From a checkpoint of a small mixture-of-experts model trained on Wikipedia: 2 picks a token, 513M tokens.
Below are experts of layer 6 (counted from 0) of a mixture-of-experts language model. Rows are named router (the router's row for the expert), up (a neuron's input weights, with its number) and show model dimensions 0-159. Each number is 128 + 32 x the weight over its row's rms, rounded and kept within 0 to 255. Numbers have three digits each.
Before each expert's rows: "comes after" lists some tokens at least twice as common just before its tokens as in all text. This comes from a sample of Wikipedia text that the model never trained on. Tokens count by the router's weight.

# expert 5
comes after: " the", " un", " and", " to", " was", " a"
router:102137150082101134134146135082132020128128103135095133127121042125094142088166127132001167175160065119176134119074155135117173169136138101147086119102110140133120179150152193149153144086104102123111166112116127168097105099129073112120096102142115146149194113155113121162137159130066139116139145132121118105100124109167090155152165140133094124101144132190192156109168110081122122154134094104096099138154089151103070100106101197159128043134124124109130134119075127118142125133117178
up0:116177082125139177116091104159140135113112169124112095146072196092164124128100145169135084121170045100156108087085114117133135121110142085150132085086167170106123134127096091116134127121124156120119111072105124151162089080129145148119099154176099071186109124163115145188095124196074111146147167135134158207134175077118094132090170144143113104145156195108166139140138132123091109150095189123125163109133047144119134118117168145222153126135123089096139098136045152156149154095121153
up1:133124165131162141060177133119104073125106123073097113094102131141179147143144033074113166076144111137159145110188150156133179166129104110125151091146113129120127123151087176167131106121107054169142151129098113115124123099150127124116110180086064152182123094150100151179176131180117145147201098124135165144098063084155146153143145143200118119140165134141112085124118114089112090097100172064123114155135088109100105072163163070109184110158151167094133166170165128102094130135080121
up2:047144112116101110161118100146121099146165156129138155106120161098104114104081120168128159127180106091134125123083069098144117209121055138108136097181077171192145127091172139134169188151136188130119109099140108112142114127146110104065085083216140119122089140052087139101072188123128159092066140116163155162117129115134060128141115131117166146131163126114145134097161097116105164129111074090073150164105102156163107111132162148135172157175119126107108123161096094108111118125141204
up3:129121131152094170132165111124134096100124144122126135139178163126129179163093106119141143133145097147124125123154124192156150149119158106117125175074156125135038126120189116151140102126141131139137200135072134130064083068141100109066133113144170160153159108133083104134095141144103077131152169138141100170038092107106120147127147066143069110101110106124203161114108102118058187123136082103140138084187173121067140087117136156158059099131150143168170088149186130081156169109105116
up4:094078128197057130129113145105129125094140120113065182083123136119139139158095068179092234176197136091168157117131141117091176141107176141094124172126127163132112093112139137174135132120151103113149179147178125138125110152136107149119166174180093110187183152145133120145140145115125132149163159161121127144116129141132110132085087074137104107099137074159102132193166119090170132207153175098087121125086108077190173127131152135205144086124135143118112101144075125099155123140132170
up5:092124125095095106149077069143157169115101111137127116128107170209135104070161141120098151123104092127134128110137189083095131120120137104122065151206112117114141146147126189203129127122130123115149142120136111098139133078196165205134118106188175175182100108177131116163179149164151080127141117070121122163124101111153175137158133137116136121133111146166149136142078091095121190070066178147152133168131129137116184147110148119132087159105117157087076172063100128098162171188121127
up6:163100108118126151139144126088089146219124173144077195117132146126090135146131151030118188179104062138113135075151120118178126132153073092133134127147116110073142099177110136105132087077107099129201172141183125133157073060150179188115063121117160117148149144157101138147172128139105145194098136102130125133139097089114160169103079102205108108140105147119158128092072129158144166151078153122131089123119139120089079111107146166127158107155128112090106110119092115124151155168157119
up7:091108135141105147088157134139082146177195165131075178203125097146130093099103136162144161125089142113133112105083102195080171132145162128115115158143109140157103138141148140104082128124126138096056173129122171148115077082133098140127056103168141118109175147121114090157178091107090125076130160105107103129136078097161107117117208143102112099130110168090088136140154115107125145113177093085115129067162153175131167109130091246167144082144141114093137125136188084094117085142107120
up8:147126118131111127155114140167101115095124196163104137106097137102140175062183156207121124067132137138130115094165114113151150123100143158128104096069182143155165139104137126124182130126148169140142145196165163160060084132161102197102081118183091124080154143132090120206179117099125130117122099106170124135095159088126100123146109113178086071073115171177171147143164041140167160161101116125056148144144174110091119115094164100173129134116108129088120150098112107157145174118151136
up9:192145092128126129147129119184061100106131161120076157097120144141096142150126057179160145142179135157162111206149122087205141099150158129194158144120098140139076090149113139153114121141114094129202150154117161154162107127099173090130121062055126128142096094133119106136117088107111149162103113119138130062123177164078135144148148155180167091135138134163122116081149197114115075094143153130107150162132144150087136107142097162148135173109129149069111133123175163170143120114156232
up10:171171184142111154145173117102115086168127168096124136122104124171070126138109127150097114129141159092155138122127164148142078104115118157131108188110098074146066135100090125130117151154102134091131137120119163096168101132138087090082109132166145095146146125120135115179144147156130130163092069149104153104076129038162116156109127115108141119153063177208065099128186102106096136159171082089102135123140062110065140139140084089132104157085127070210120125122048137078087114080123114
up11:126147103091163098173177153079116101089078038125098121093077111109104136126127078147108153125133155133144139186159091131113087125163128091122173168142134120123177080158117117159180123164104184143105162180074164128115150111089102179146136130090174149157110121097143149102143162055135099108081201107111156115135144109126102096124159157119094146107066123111194153169164080110089160087074131154105162105110120161144154091167137111174206124152086084108124169105149108141190118099138170
up12:149126093134121159073142150113136094118166186136120088097139124084127138083132199161106094158143132091110134099097158148151092070124092147187056103072149155113080114127128107152146110108067158124149150126109169109067111122197166152190111111189135123153177149161110094131176110151133140120080079147122179143124128127142094139172105049128125170149138140112099065084118124140125156204164114128085058140086085080125123081145140147130123147125133136117138109139093075088178131184156186
up13:125086147108143157125164130176133115114103140167137064117166119092107098138135081131142192175120200058107131124165108143122125118099124129108160104184101091129056112089157099143112101083089145149114154077130117133080148143139105088161083147186148120152191151124105159184143076126123152089143164133181121143084132112095117150176058154149120132129156165141157114182124118134154145136164190049015118103104167179137135132132183156163182161141091130097170136176141127125123135152144134
up14:121133143087134101148132116092136083134127146174088134202017159130146113106142167110123154166174068146077107078126145150135169130162075138101129115097143139087050131185209155145139129094121153134182184192109151121149123134076062117156069150140105134136124164134169110111124133108106107113171130099143121143157129133125159149128155135127111138070078116168156133099148111137188078112090135105132086139162084099097050093168205121076114069129139124095141156117109099126125158121117155
up15:133181136091164093113132095103147089154122139154085133094137131137048116170150069198044102097139089085162125099122195133161158158059160154123087091146088123139101157164105136126068120139102185118080122160120092107134120138107140084113137095111069159157116176084166146097179174128117104144127126088135114167094192088094161120212100161082150115109133103103134133163113129148176126147161160117171158145119118174166130161119160134089145101070165134153159160122159133087144107190118138
up16:090137147048117161074124155124126116157118108126117127153088050122147131096146084143077108168175149113129099141116119162083166150082113085143097136093204087180104132167064103157120131168099078116128044121103095132136126149174152091154122113090080173094135172162192198088082136142129169137167117113107103103127174156100145149114181122143140140136102166123159171116104119090062143068134151180124093124200099151079151098127182126137165101145137112121157119117154100100154115138102086
up17:088127118098123168199118145124112085133134121222183157120136099140112106122054111068112191121147075115109172150134107162110090086091109111109149177139151123127107142070125129127092143157151136121118126154070103130054085108127163094027164163095054121111130082133121112143084070071131181078113151107175158133109124136138123188124133131126067120110150124187172113091172125122135146143142095103085118124133069161129151123179073157135126113176089139119094115112165116102145110105108151
up18:137108147109082201144079168144123078120103180141157117151151154113098130110148101135080205173147104126085148072111139125127161096146147146129114128132163142148163161103173148138151176113147074155124125127135111125164085125126093108116110132191145102123068127117162126129126140117101098080066123122123116116124155140133085076117135099143092099113096118128093133096139153050186193130136083138108082117107171134058111107103129055111163169182145047215096141157069141069105164077104132
up19:136148154137137148116105224163062095104159097178117097167231099192093116137125152118163157101134153069106130137103142121121125179129173120129111120145053118126120142142122089177096124099174056154158197125123086113153113160093131140112070124169140160149132119118115113139121171106133143103125129111138154154122119137079124149152080084133176160172107098217084118092160143120163149159082108136115122107192145168135166164124092132183156108108133095135162193097081129123116073137175132
up20:130116167093196143100096123095156065110116153135075176203072129119111117091182112114116126168131101120114159096170124133145093173123132106102081165115078127183175151096172105139096117036164160113138137135163135139094101131122126104129156116121122085157077143148119143125128122171084100120108158112180139187133138140092097169147106127050115165193136108151138117153138144126116171113113156054131118151123085122084175058119138108175094136176123199109128110146159139186209120170151131
up21:159137088136081134113156127189172097091102135131094127093139076113114060145109111114068090108125121162111157105114146114125077125109124169166116162164185108111166165163177116113153057102088190124114190102072079156145109135113079115129142099154190131118146143145116121113121152121101110122110063123107155094086170107091088107158133147116109113136119107156121140091083121137158171124102060036108110115125071117054176088090128096084084090155102122110096070135108100098091139079089096
up22:120068086119120203122103127098116118116093151088113138121157132113132098129156096058105094096172124098109152143136112145174163127097105127161124129147135171123134136151151093093097186160052167107114143139135103132146118095201114167117140180178088123187166133091106122138139112126126110158129169052133178090092106123150123180149089119156117093188105153147167186131175064150186139184216162054105156134151087096134176141117111085122131148159114184101102116119091070095144148135125145
up23:127060150086146152151105136069183082131108091125174135173140044132177113093103097074134103187153106135158125134151131094154135129127182127184105169102079082115106162115126154135096147131127082147120142098091103143142089105078111126131143174106126126144153163167074111160143145109117130135125133108102128068132128126105084085117087126122104126148097184194179162113175069075077158149127159168101137133140119155189135112103102178135212103098123088072130160131052179078101114129137154
up24:115154094100103099050133146136148091086166087139092127143147135146139124139134137123108123095148115111122156103145135101107138104102112074185155147127075130092130178116156175131175061106107127132129127168132140124086088098140099190117106018097147130119122146133154204132165144067138147143179155181150095110162104085122089138142155077100086177134095123030147106151109132132101104138098156064125149095135083113137109146157157161110114191092135146065144155156040060140127143113144133
up25:128121156154124135131120138152124051102068186155097136084081128168108159098137129096088160177131056189141190182107080093170125166190161133184101151124177177100142140156076129124152166175077068105141146101123100171134126079140127132164106105125128146050145116163128089124168126087081144111124125109138108160124042126141110133203135118083140134157091160150113145108113100119133130093183119107125078084107103142081117109103123102132114202102129124108103130122146107148182076158104101
up26:152143158127120130162102153105094162081110107182086119129131082161156168083130074167062160118113107117088113116116109154124196136146188102100204160177149118214128131166158172181102100163118129118113130065073184099136123154125191138074134125133142112116100168147110105154133124133124100117164182138128169146152183146118156134136136149147155112195115127107123138097168117126085116071110096140155133129110183102108149090080099182139137051192082103146087178154138157170129082165113128
up27:085155149131092126107125137096116032131112130119178162105138127106130117110101111128081174070148127097122157106180146149146099160156081143082120149147097121102132187116084191160143117088079147167114179114107172182074082089163108105108080131098098208211128101122166127100171148086074148128130108135169111074111125094149174148119174168140101112147142103103123105146140065072152140089118136153141061122098064138055151100124109141148101115151166179130145118103149139104151126101145168

# expert 10
comes after: " ", " 0", ")", " 1", " —", " 2"
router:142101121181154218176097134152128072101116057145153129110141101093121175069101133109059133134138133023117145120100169126214201106129120132165101152129150096111088178169122203154151142077157182145083129115131130135147151134151117154118169122149141051113125124114142132121168134094102130126071126165116111167148087120103107096152126112120146157130131124131089142084139098196098104131095136149136179148149184135133089138091125175092123073168095119120135158067135115113189121153129095
up3:160138079121090109174128139156155123125112080165055147135110108104103148125136211100130141129112170121116145156119143146133128174104136172165068117123149110138086138123128174133122160077134070096118087171107115104158185190102088102126153087137089100134153152076086137075128124122133128147052085107099076133156073100146134070138122136152148110143141146133189119113101132149097169120165090157164102161180145143142104110153129135009172133083152130133099119075183044141149125152180123
up4:201120145114153132161156158128166050146076034102064151150135147150141147128150159139157152122122095164146166096084176121097162141159143122164106120111126132133170153136132174120122100136116150084078134123105188122126117112125101163128126147129122124096171108114041150121137126152113109121148169216100120113101127105162173079080187129129165152139154107122111097155103074123127121124153165183123133130069174148151105131131139173120121097166157169108219133096126053096082074102067171
up5:174104080137119192184098081089116124098095080190091106140144135088134146145137092077142107227124180144105136159138089171082111198151119118153137136136151126136078102133077137113146112117160114104117093139087121174133133118180165074141196097138143121130122144096112081114131133149224153119126157134114098088097121101141143169132129118158154148117137137127096182077132190124121182142100094155134101140162171111047120154161142189120159082184097136140166141131097067120112135084085132
up6:131095121120084190121102132130124107137112084188106093097115121128094091113121164132047119145157071168129098081081162153096157069147099150169122123047103131106139111080140115112129138143148170140107125162118139124100110103117160143162166120143148129039134074064118108123131134164198195158165070071107079136094145166125143102155074139120099141118121193078167155161094167105070117173084104120091116109114168124137176121068126094143120152106127119085117159098081124097077119141111086
up7:084116121116140088106157107157067131173138067141107087136132053090128098153161175113127130139153133148134156101173176114133186136119053118143112156139138177160102025111152118149165131121143086078120151135114059143122142126106096156121182179099109142085064139104102149104129185078121110143137145155139129110169126158109150103122171096161165069173176159088114120171172170132075113153149111128109119151127089182124156164135123120194148104139096147070164113152143065127204140154133097
up8:135092056129129101111082127083099109132156123142183130120153108115134117105161132074160100139076125168122177195092138129141092128130183096132164148122174133094158136121145088146086087128179168144129135163155165195129158069100094187119153141123170136125144073116138156095202186115071135178153173147156114130207118150177088160120163133116110111161117160106160151084106095154128064181177070102125156106164094095133091175134162187126096118120089124119115121153169131135182085131160146
up9:177131132065112136085124110156100114091100172106153112161143149122131148089127160123059084170076145116164154128117124136164175128127191081089134204171099107139158125165138128092144135029185138131079110143184119134179069108100096138106159102178131082121108085139077139124142178174133088145131104184163105146146138101125139165137119151116178126135120154145126166186069139180139134068144189113111086141139139124123103124127130072074137173184156089113105141134142099161155122165156195
up10:139171073113137063154105143117173097128146139115118110117164111134075087100145133150141114131136121133124112161176184189124158165097107130141145108094094098139103161129075117178131100186150125147098117129124119079137197045126086141133117080170204076115132164198142155161124141131171124195089130151205141126170163166099168147153140119147098119082134183119144130133165080130199127148121101139166114157104095139124125148098147141109177051189135095126111096106095101083056114105139102
up11:171091152074117120119166107185126130140088133193218077117142089102077106110170150113074143152112125167143140157157111174162153114074152124104158161102120086128140158128067135159141094094089105072149074104162105164137129048085108069141168098132161164101175171110172076102176108111180117089113098134144122145087111130152133088131105072137089096061121120073100143160184090087158086102140140107160138134164149149119121126131147159111129111159116098093155096165151095079083116124153133
up12:136169172149168120106083131103123127112130110129113112098111160107115119095076195157083113156188177088102110098137181140137087192154125154110060128139104121152086186095136103133170125158154143105068153134090130173147114071135137162112131121061114119088116188152101130136198145135122126180149165084097173167128150100145093189120089105159091087105117085183167094178138104086126080131121144139104126114174093164110158161121153166115170103144110051161185110108123076129103155126081175
up13:133105130151146091222080100105158143126078128130223121123103121178137145125126106105080107134134167144128116109146186105215133125109067133117085101137174152141121103121147132111169128137102133144165129080135082162182080143138144084148153080135136098090130168118137200129148108153116108189084168113121185145117141157072093145141138138114101110127133097192126129109140080210124165101095156135099183149139158095138154140152105186130157129193142141158156099175057088077097113145117158
up14:091115116116131082151155093116113146066130119174108128115137125100106145135101123148146113186141122114131141065069125080090154049155116115079121132107154111126182170158142114159079027179134213138165123112101136162124144100149126126180048108098056147135124170079177122055107157161092056117109145135106181098146135171139155093105140130085122163160156132095159146112209167153163091081135111176136139142152143158107104154119152161109137116138092093160118129127111108130105174136156155
up15:150088082205165182115136076099097121089085105127155083132133105055107125076123117083136127122145133144141177132183095105185134091156133156105068137102149141114186111137066130162163081127145070136108127180120124169143141115103121109112138109178119117153140080125099153106150165147158076128119087045028110119105145172182131119117107111070126145147101126148125094143144107119082178140198130077121118158107146144216132131104114138141090095133084128108135138129146082140120119095084185
up16:102116082135120115155141110093085124124106186138168184100086158074190157084111139110110149188063149140122149121147127141098183121192117177103169151095121152115129105107151105113117145142111102072085143068158145109178166135050161141128135102129138115105163120168184199129140073140117080184115110106092110093120102165121103099130144092128146128143144145135143175084096111099115084129157186179155159125119126135155041153109099153089144199154122115079112141170064174118128065142130129
up17:157107120169066179068125159114172090118137167150126168146121159160111167066128138124141172122163115204138105104157086177117149113045171118168135133173107130141131154137149096168185083136095111154105120139105098095104092113114127158064080100114150085070153119153166131150095177118154150100057105094164160079113150145122104147083163155109145096080099146159142103101137117133145094136127119100132100115084170117052102125115116132114154121133137134182114185080126128078021122143103167
up18:146133085120133182212133098168125105088167108125183096096118053096155154086194097138093092118162145092118116081116180150067102120111144197140133116131058177112160174122206197148179136128175113180154112134063107134177136180174132150144100100179135093116130118132088090156150142157163087124097114128103133131112140084098142119152115108059118125144123138138120138096177146129084100127065125113137142107136117134122164119156130101084133117119084106049156141084136105166123092164112156
up19:163179099143138117148114086088143120106159175118147108113114168091144184195100137134107073099138115102149160128105145128166135109107162141121203117125104109131066137185155117114110136129171158168145092114162109087193153151089179144108142130130153189118149102107114123106151143149128131145104070135129146059136173151101086175079085106110110219168082196134085171126134167098073107129173170182107116158146160116118132107087096104148074111146101063116091075132170171105139074111104156
up20:127151161117144118178114140150119100122125128165181138141119057131148178168117164106134191064142138167111158120096147099135119113076158129107081242142100113136078134117133127190204118162086114140095119106118127200144182144142192123106110032142118122146220143093112133132134136111188066153140139130151069121108142164114129128117153100141075115128111071146084163103116134102111106116096224108106110176133154106106164147108133132156080136118117167133144153176134125104139138139146138
up21:097159120205102073123163172118121135117069130083116116116152084156060111173148210162094123154135132200164108102043153127159102109110109138089132132139133153145065160102160156126148091132107134193160113127145095194152128122133148139099093173175165164066133147116134118153100188144156170134162134101154110136183139133160092136143186120123170150118114173107104110141117174099136127130158161135152084134107057182069175110068130158121122122151112170122114116142185175147135135170121172
up22:146136150166144146090117185142139128190137120115129151174097176137113137088134150098145126104104167147119142130155057168127175149146125100058117092114108152070103129150084151092044097086100148129165131135144131103189072089126129099168089133141119193151155100069123132202148122123180054114097116141126060189127145125089137126100160163163137139146092167182184082091068130144153085112179119145087122117155178089164128177142145118099171100131174125176131123112118127122109114169154163
up23:146115123142087150124164112116122126088070123099109095094147168141092142130128136143094115118076187088138115113185171093156128100079191100153125125137173162117099081171108138174095078081120042110123140112106112143105126120156143153111113117088149102167022146160165133084106178158100126081069091115133055177163134087169089138151144144185102145061151075127116103128119111170147110102110103123166125151154167082155126110173129129117163151133156101165134082094193072109150110131120172
up24:120122139112154148089159138132152091109102115108144121163123148140130140165173160123096172107155104108155149109102187071181177101085183124141076162127067172135112149139082168137228127104119120170170080108161143128103142122121183143144173194143133191121120172176237129156085153127102126112061127124123145117136079104093162099103126111162133140115163143137101147158110155118092141185107082145174143165172105172120083107120106074118090104047124160128122118124130147086097126096152169
up25:171164111160153133149101136129078125114076195134095104090086089086049112156128139101077157153172160114165148170148121145148163111145151097094152101143092162169113197156120116167161123151129191178148162122099179082108148119133140167145141091171095124154131183177120156159167131110157078105119107129130137134190133142094123136088112096099179126168099096102174150123174050152133100117150202137146115131078141120093096108107095132119141130129155148212093211110130141123125109138051133
up26:132080118108099096146055123127084095115125089141157098076138078077181179116149149063135108100153119117096130141121119175141173132126146115120141176155098124100139127131148133200118120073105096063141145181175140152173122107165119088104122135161154127129143082135103108136181105127193121159108123140154154080148097105194092082164138161149092127084095125122122181130173152078190211130156106155182143120134123186083134158122183164132158074111118129105090130159127105071104180092152081
up27:194082043092114049151135138127084083061131124120128137097134146169074163078135193058146106124121164151065118119099066128146136180098135152143149096159125126132171141111132162174101141142114125167122084110119137160104136104116141139120127139102123128120194156127187101095129161142113086110186153098113106126134075110104115148137091158086129135065116200119181154140132150122140146127121173165168086190140150096164083162144152110083155158104123154164118127115071140097169102172145200
up28:103079121139124138155145164113117140142153156097100116123132088133174166103137134106132129056141137102075129140160167173178121164138103176177080102134201095073114166158096124205131109104113114109075137144106173069124140067160098078156092164101121091115101182169157182144085124111104085128132130137112169189133107077146170169189132071133092100135085106080187068108094125095141129099088149130162140164119103136108134142106129158104130090160129131100111050130103191113133162100180141
up29:104160142140143166102068138100097149154105129099144156136179148124153110090161105073103153163110092102121091168183063167081088186104129085138126111118149100126071107107154142162108123135149134072158174085137138172105079141176115090140110148029109135082157097134081144131102114157120095169141154133121118122176116073105110104180112179098166151095113139095142151149035140181143149083179119117097076103166170114124122096090118106162133150145115138121087132135065166183135147149064106
up30:190186095114150162072197140133125067125170125050135136084065201158139169184078190111165138113165128159108102109100075146149110176128132145147128077192155121052152124112083089134154107119112135140126111116150156174132094096112117108131153128124140108149141112086178095131163132130155121141145143122083124112130173133160160170128099137149049099116127135107149175116085129163113071156165170160151163099160161161165182104088103132115124115133179092126091059179147157129149132096142149

# expert 1
comes after: " |", ")", "|", " (200", "5", "3"
router:068083117111130183133118131160130144167084139069146130103106113139131056040176150112134073097113097032138166140045117129144118087139123197110130153124140114117089142128121129160102097133141102125186120137134147147108099111127118173133131138158179129103179115117176106114140227192124139121102148153115142121139200110130129148144174127165143169132104120106123160152111155160130153081094155109179140105095179165157155141130078212095124154116143109138130115056070123144162115159126176
up0:103134144115106076138152148158107062104080102076159166156115185160137136128088127155132145141098169127111122158108112112156180128113150139124150158074193097143126171109133155157137124120157139081162095176133119154097141096150104119170087119128217117109132090146091098133139112109062117121141154112131141105124149121060165142139152126034160115103176131115088105112151118144122082088130143141162161096119139082085121140077129098132079120168153089093157090179098125040113070193155227
up1:090133143119172153119127106112120095149103141102139154132135134174135159109100126171113125130133166120102157110151159094135155177133132125143158161175125155130151129099092065193132115168100124143144082187091057103110101081127089098171080190114117134142101148150150142149054100066119103208152123092154053122114164128165102127146231119170062100145100092096140151099126150110160091138149136225130095117137082151186140146135109165161088136134149163092109151153182113142115059113116134
up2:056081109140125103052126157139070121127098076130157099115090103082135145163160154170079112089131105107140093115134089183131146189178135136138163092074123073179100102174132124150087162093132080169141162087168142115096153111155112097142179119136152124111107082157143105089085149116130196122158078117123199117158120104165155120112156139183132089167094145120122113130068087117158137176121130095082175140093158143159077094113099085068144135143079083107073088133141112145160131121163163
up3:103116128131118125137147083094106168129084149091133097093119109122116148140114076106100113113155090162097096120143137114098113147090137085077075093101158161048162139065123136133116064085138076155151146060118128138187144140134135096156128120095191066097148152009114151153112136131111094112129160115059173128180133116118155126069153091112171146128073126104146124103122145120078159172127112061161125152092061185164127135148157122125101131147138186178056141098100111124127147106104109
up4:122142111140154150202118112124114141056172127114137169107133128126138129128127178148130150178137085093098155090157180134117170108130160152149114111104141136117131116118187053195188129097153147117185158102175117149141138121148148096144081168151089157115140095166167054098122167144180092107140185132076187090164133076077143141142096072159134183055181113145145117103103094096135096084122115125157092145153199145175136147112105109106100116140089154151156110114124163082180088161095164
up5:103148119114152163103126137163137128121128081130107166087078186115085116143143212123144147137144183097151120098084139144161124164098185143192165112087157153141166146110087151066129125167149102078101178109176139096086085114058113125138152125120189116127104188136142131118133198122187132145088101129087085138141180075163124132123105106098062181141141134139129099131109183093170156134063132134150064139137136152138088173087054101104121104108128107125157101107099103065120139145085174
up6:104132158097152157147112122148121107201084134135151179134195135112088145137114174110047156182121128086155143125154133073105150114132109140098161094118175109182117141175083060089105085209146158068086118157129104149119163151120140141139167169136205163054166107110111125094109157096113084111153156127169110105059123195124125055168168133127126139161194162108133121135130126154126132115204110142092113106109097158129128139077133124071131120093135146122164137162110145117145132130074088
up7:127022156162129099131086152122104138182106111143120183100112148143145131145093137157121147099111150130081123092124102116119031115132131168156125096090153219131104108158121166167146155101158119143135142164144142199126109131134107148145130124138123096159167080135118107155092083153096179147136196191168084065114099100161138178153127107103113155112097165110134119163124102094151153077073125162179079118148146113134156148075144150128233100125074138157153062152101162154130140125158136
up8:119066091083193148094124154117183097130094092107125100103085121138086126193127151141066139109081099153140140108145094132116120101103090193130113119103109120038103161166099136099121118176151092125142141149140145163081080156131137215115143147163113106137181112163099092040083204165132123096132152156128051131122153148118137128138112083132159129136064166164132079166078087105154128151088099125190122166119146147116122153129102150101101104134105111082158109120095163110170112128181165
up9:200189181133091128198141160120169103070110156102162099115166079177155111109124085131087105094138125070081110116089100113142149124079104183075139088144128072099160152116079098167130080117116077106159117113062111163125120097132145142075124101122188086088198062144102096158071173149119163124115164144132111088145166175104108117132105162163120135101088179122145137119130138160136130144131124125146096114149171198170159168131140171090135159103145122157129133074119144151120140141081179
up10:093075054122090063171066125152098140102097113026165121119115127148129141123131118068143106138115104120200127138075164109085167070148174176083089119141152145140115140165133116150094106082159153116126193170150158125138089128139129138132080089172148131096133072119172160135111179111145145140160115082122113105158102119100102129121100152111128133116087040125092167091143126083146187045128149112123137073133117158133128123141103122150096073147179154131154114181141162144140180154141076
up11:096188125149110146120089134119114173118102129093164112142157158102086130124030163107184074163105108152145152130128168117146134071190109195143126101119104168108107183116101109168087055109105119126181173147166084117090168113125170118181100121132153146074148107129106135163131151087111073192160160102120156087103179118114105167127102122059108161143097058153102116090160114148162071182117154156126098125129123083121156142153101103167157183161116088140111104146096126100080173112114108
up12:090153146181170123219166138138124190121076129126116121165105138125145166150093182113112093137110159093149162146127113174123129140076144172094098096168158101081159170178147116114167134140168139163152177115148111158102129155145080094145169077149093113112141116151092146095132182132171055131129169103132127097174172146096109115109175121102160199121148137164154149079113117149088149090168179081128164113104190170123109097153176131187101107102115191134104158112134184098144106134086062
up13:153161083158155138126100176166147117116107092164113118133131204086092086118093115156151136140119159137130135114183197112161130132099180069124153113126153197085112125120155117124098111146167061155166138139170165180045135104091155132146120106172150154131099055161124070109067134121115116135167104153129143123025122083119160105145176072172176192129119166094086132145196130111142133163102091116147157169098157121128167115126073115130116140169160135137129108142134165095145101144187111
up14:134099149086139110156135091201109128143128130098143103059167199180140190136093155102154162137183098157147170137120154136174160053107156124139169184113185161127130191161126150139123136072176111124170158089115121134084138162127103167110193106126150150111100129113163130167192122181146142130105146162104116129212156189099160136133149109123127149129178143102088135105108163134153104121102147107096163155141157173159140132191136156155090148110176097117140094141180178099106078195101123
up15:171074150175185149174190184099103079160116147039114164122148149078081150121169137134172095108131108137118170098120126068117134116098105092127195112122141137074111073151161079138071103115162164142115097171143064114132165157154112161069105133139094135144072107122097146157134140165139178097074116156155144137176166148123145057129121150171107170150106143129105122127132179087165163109079152136128175081108190078152158131197107118131121104104125169104120113125127127100151109141107081
up16:173157239115112179211162141131141120194167140168181134136179155155155143106154143057091116168138150069142164105108139125205127121114158144118162187132078171103208170094162119160102148178124086112071149164080115173132082099139092162118130104160121110126141121134070095076119082142123097072110125142097160158139107109153057167122145107106115153159146108159138132155103133143155169158112111108159141146106156126189134137137157159105113140108135088115118098074125165105115133135140117
up17:095181090168130168118120139121104136096117132099072119113090114119154137168164146104161111130160187063113165164141130117158105018087077119148114105163116121076111058096145124147110171145115150155186084177121069167152130113109165153147176162100176148152148131078175131087120123175141115107125160169125094149136210178113101095148112101138125064093117193090130071141103117155121127137111165171104115153131118160136065130110142168091095100072156115134166124177108085125138084133128153
up18:148118149193075148170217095153114167130087140100147160119160078142129128140150154119065105163142177107159164147124128208156123097114120148079125110097148162123108120146117086127108160145107153126130148169122074090131156141128125135108134108163113100092219116132159060166161154093119108106132143073108134100143214143135110136108092137117131113116118162139155166099104138151147220154164103062130140109137114196173098099115170154117077135170143115108074083149120043102127106127078099
up19:154120132125165137089143149143130137154176141177101114057152198193103207151145153144110199120145132055181097121085133145116133129146115144129143149126113147176119136160125166145127159122191109112071117100140130160087148090175098124164094131186152149059156081098142147153101156177135123069127147141104109108179148134104162124102140106189145113212192155163120143080169142104119109175146115094121182148124120097183189126111098175151058102100080126126110138087109109145133163148138146
up20:114114074136190125148127119111186082156098083140121096028118060155132120114141166161131095196111079202062140108132172079109142160127145123092107163121110141173128138112176198165128129174097132084190132135135079141120160125134154099104099124120137118087064134111126106087137117164178091174152125112151102121159153139152149137148127096172171139130156077102136198121173132139173121113134164176142194133135119152160204156114155125129159111094126144161153156126120099066110163161123081
up21:137184113112107139089161104116087171104102167161144105130077114134131100130180067087124118100156136149147092065144144120157106111139129138166173087074124163203075101149101158139143130161152113112065144094143124109112110193089197170120153151150162056105177111121115124156162116115128105157147150160174084160138145121127112152197140184156159126098147176152119146122140138103137127140144073121058150162143084067124130162108117079182129156085106085034139130132169084154138103139183102
up22:122130127092115138151145194163142147151129172151140133108183165120144089126108156129137120147056111114110134155157159125069121136135154138049072108143125127147131175195185131175071122108145158137102138098125103137074092144106129139096134173137103113080054105162132168107164129117139129176094057104148137218139177134182101150153141168151164167133174171122187114182142134168114086149102142174127173154104179096131121172140112102078096110115091164102162102120125050136108143175178138
up23:142194118081098179154156127158167173117143159114182098123058141133115146169177146152146125145199166114133173147059159075123084101169110152171118155167126178122110169129115103137051118114096137122115172116150051079098166111074087144139119169114055129100162136137146142155117154106122154150163147133092153161151173160181129115143136189132125136155108139096125127135130099168160194178148153121099121148119207097170131125124112179145121157104103175095186100103160165120151174135095107
up24:094136124157112162119138176174054126139137129094177098127132107175130144054183126146122087113139143115126133116121162172141088100104100135129099138124161132117135152129129172154128097098093159114169033156101115120118124187151122187168109163144109104102082077141116120055120168189152154117111147105137163078104103099114160148125100160164155107148061116069116122086099133131107164116093117089103094071081102191140099164133106122172155077081092156145110035121099111123160097091166186
up25:107065064176120129154117122172197153126160102142082123119136156127145093093163168120150119131063136117150115075105105159110136144148105062104160190114122124173101135121146149171139167107178131165112070048116117134159169144155162154109107088152146135099109123128154121089134109155127138130207159101107089134176140062098080119089156083127142157146091085102173117126119104105056144135133072087168187142078136115096136144133133166090154113118180126109170095131125127172185070081137185
up26:096152120137104150133180136155101129150086166120159116124106130104104135122121143113131108105133107129154198176135168132123080067116151112204096147173208071090090082111160155130108158147182129162173117122104173132096101148090144102100170107120074105196145087078130045078082136121153115132163247110111122136098124168103109109115117079143115099111131105150082140084095156123121159101141156130117066155158132125140162128163091093083099156126197122169152092129131082074100128127103131
up27:038087131122177117150122105111116148123158118099145131059124096162128132150089074119118136109166167102127098152131153193130133121154171184100144186139162131112112152083146143214119082160169201099137111104159168127147134073147132087078131144113093127129183095167109089086159107201097136182161135116111180085173160126123108150109088123072121120103111123156087100150150133086121057084144102154159112064134158172119102142178068125105128092119151115141159078154107174127124084142138148